From a checkpoint of a small mixture-of-experts model trained on Wikipedia.
Size: 12 layers, width 96, 4.54M parameters.
Experts: 16 experts in each of 12 layers, 64 squared ReLU neurons an expert, 2 picks a token, a softmax router, a shared expert of 64 neurons.
Below are experts of layer 9 (counted from 0) of a mixture-of-experts language model. Rows are named router (the router's row for the expert), up (a neuron's input weights, with its number), down (a neuron's output weights, with its number) and show model dimensions 0-95. Each number is 50 + 15 x the weight over its row's rms, rounded and kept within 0 to 99.
After each expert's rows: "comes after" lists some tokens at least twice as common just before its tokens as in all text. This comes from a sample of Wikipedia text that the model never trained on. Tokens count by the router's weight.

# expert 13
router:51 62 27 87 27 30 41 49 47 34 62 54 43 46 28 62 38 42 39 43 65 34 30 66 67 41 67 39 26 75 70 59 32 44 45 58 52 54 57 76 48 33 44 55 43 63 53 68 36 49 50 41 43 28 58 43 45 54 46 60 39 49 46 00 31 37 67 38 71 44 39 35 52 47 49 59 42 63 41 12 61 36 71 74 29 46 64 49 25 28 42 72 59 48 45 44
up0:60 61 64 40 73 28 48 75 49 49 49 53 72 38 46 41 69 50 51 79 34 53 58 56 41 49 45 36 63 34 24 52 85 53 49 56 55 69 50 61 64 40 71 47 47 79 48 30 81 59 68 24 81 35 33 27 18 35 35 62 35 65 27 54 56 61 47 57 59 29 56 47 61 58 25 56 33 66 43 28 55 47 49 42 35 61 55 42 42 36 85 55 59 52 72 55
down0:82 42 53 34 55 46 51 53 41 30 42 61 42 42 58 70 61 33 32 39 72 31 16 52 67 38 66 54 60 66 41 54 49 77 75 44 59 22 47 62 61 40 45 56 52 86 28 45 55 41 30 58 36 57 68 52 43 68 35 44 59 18 56 38 57 68 71 26 55 48 34 46 53 78 28 58 65 28 82 43 54 51 53 26 34 64 69 52 48 53 51 82 54 55 47 41
comes after: " a", " the", " and", " an", " is", " with"

# expert 12
router:58 42 72 50 66 46 73 59 39 58 30 38 33 68 53 66 76 50 54 53 58 64 73 40 32 35 54 33 28 65 76 47 24 67 53 23 50 21 48 47 52 59 56 45 43 45 51 40 70 43 31 43 67 25 39 57 51 67 47 28 78 57 60 22 74 53 64 24 50 75 48 35 51 49 66 45 50 74 27 58 50 54 29 48 46 39 22 61 50 67 86 47 56 53 29 43
up0:61 50 08 50 14 48 55 32 63 58 42 33 50 59 70 63 41 52 98 61 58 73 30 40 41 50 75 47 49 61 44 38 58 46 83 55 62 65 44 38 56 38 51 24 39 29 52 45 63 29 36 36 43 48 53 39 32 55 48 84 68 46 64 50 58 63 30 26 35 33 41 28 47 62 63 60 41 53 45 46 64 63 43 59 53 61 51 40 36 36 72 66 38 28 58 64
down0:78 74 50 65 42 55 37 47 39 52 63 40 43 41 63 35 61 50 40 67 49 51 47 55 52 60 54 47 67 50 57 47 46 23 58 40 53 53 60 57 79 14 56 75 80 47 50 44 50 51 53 79 41 27 50 67 57 63 55 39 51 37 45 69 28 35 66 76 72 45 51 59 52 28 41 47 48 26 47 58 35 24 43 25 66 59 81 48 59 13 55 48 37 80 12 49
comes after: " ", " |", "0", " |\n", "|", "1"

# expert 9
router:44 64 62 48 61 49 31 60 48 51 40 71 81 64 63 50 52 50 41 71 52 52 73 39 20 83 56 52 77 42 48 41 55 31 33 59 56 62 44 20 67 41 69 48 34 55 54 49 21 54 56 50 36 46 62 59 44 74 50 35 57 52 64 79 43 87 45 60 41 64 50 80 40 35 53 29 64 51 27 63 23 69 31 33 36 50 35 55 68 19 65 61 57 51 63 54
up0:55 13 41 57 45 60 48 73 39 56 34 60 48 29 53 69 67 11 70 68 34 25 47 53 46 46 45 44 59 37 21 33 50 48 50 37 68 57 54 37 63 69 46 63 47 38 94 47 50 62 49 50 56 53 71 70 58 05 52 44 33 62 42 44 33 49 41 51 53 33 42 57 67 44 81 48 48 27 35 19 55 35 59 49 38 51 47 63 41 67 28 60 60 56 60 67
down0:48 57 65 42 58 48 25 33 35 43 70 76 38 39 34 71 18 44 44 35 62 67 42 46 52 52 41 34 29 42 62 60 46 54 54 54 47 52 73 15 34 39 64 50 46 77 20 48 48 36 39 48 64 28 31 41 27 57 42 55 57 53 54 44 69 33 57 37 29 39 67 35 27 20 18 45 47 57 72 46 58 56 20 46 43 53 55 14 44 36 75 54 32 37 44 54
comes after: " |", " (", ";", ":", " \"", "N"

# expert 0
router:70 53 29 23 82 71 47 54 38 46 51 51 61 40 63 55 28 59 36 54 73 47 50 48 43 66 49 50 58 16 53 71 62 35 41 39 54 31 42 31 64 54 46 19 22 77 59 38 49 46 52 53 48 67 38 54 54 54 49 26 56 41 70 52 35 53 48 37 27 25 72 61 73 38 64 77 24 32 57 49 70 34 50 31 62 79 70 62 46 63 72 48 47 44 28 52
up0:72 30 53 32 37 39 61 34 29 41 47 39 66 58 49 60 41 67 73 60 57 56 80 54 71 48 70 59 32 35 52 42 28 48 35 70 93 46 23 36 63 39 60 43 34 71 63 43 66 46 69 55 62 64 39 32 26 73 44 39 27 68 51 28 43 56 51 32 38 06 39 47 46 53 54 50 44 59 49 59 39 34 37 46 56 26 61 55 44 52 43 36 57 22 66 32
down0:41 74 26 72 61 67 42 33 40 32 56 42 29 41 48 55 49 37 63 85 41 73 50 30 34 72 55 34 63 59 42 55 56 81 58 76 61 47 48 45 56 71 82 50 56 44 64 34 23 33 44 29 49 54 48 54 28 31 55 69 66 44 43 48 74 42 43 42 51 65 45 69 31 42 64 58 33 54 75 77 44 29 69 62 33 70 65 73 57 49 30 59 36 64 52 45
comes after: " (", " ", "19", "20", "–", "′"

# expert 7
router:76 49 65 53 42 62 49 33 68 25 67 40 53 33 57 64 30 51 69 60 41 42 67 46 72 65 40 66 41 52 41 50 38 65 78 73 48 65 50 30 50 70 63 56 32 46 45 41 55 36 55 54 72 57 33 45 42 51 32 79 60 77 36 56 47 40 80 69 40 51 84 62 37 30 25 32 50 42 46 42 45 52 56 34 76 49 33 16 34 71 36 75 34 46 71 58
up0:61 52 60 53 68 63 79 63 18 19 51 51 34 59 28 58 46 38 55 85 11 48 58 40 34 50 58 60 70 47 55 32 70 27 46 59 45 42 41 46 38 44 67 44 33 55 39 67 44 65 34 60 59 66 65 33 48 51 73 32 45 36 49 70 68 29 33 39 74 42 41 46 72 43 39 44 61 69 48 42 25 28 43 17 48 58 55 57 56 59 46 42 76 68 33 34
down0:27 63 57 60 64 38 37 52 53 57 66 43 62 64 32 23 53 60 50 37 64 35 64 26 50 78 46 35 40 74 33 34 50 54 56 37 62 30 51 54 46 53 55 51 55 76 39 42 41 34 64 51 37 50 57 64 75 58 66 26 49 37 90 50 59 49 73 17 55 73 32 48 51 64 68 52 53 58 47 49 78 47 55 54 54 07 49 64 63 65 68 75 46 40 13 56
comes after: "\n", "-", " |", ")\n", "|", "20"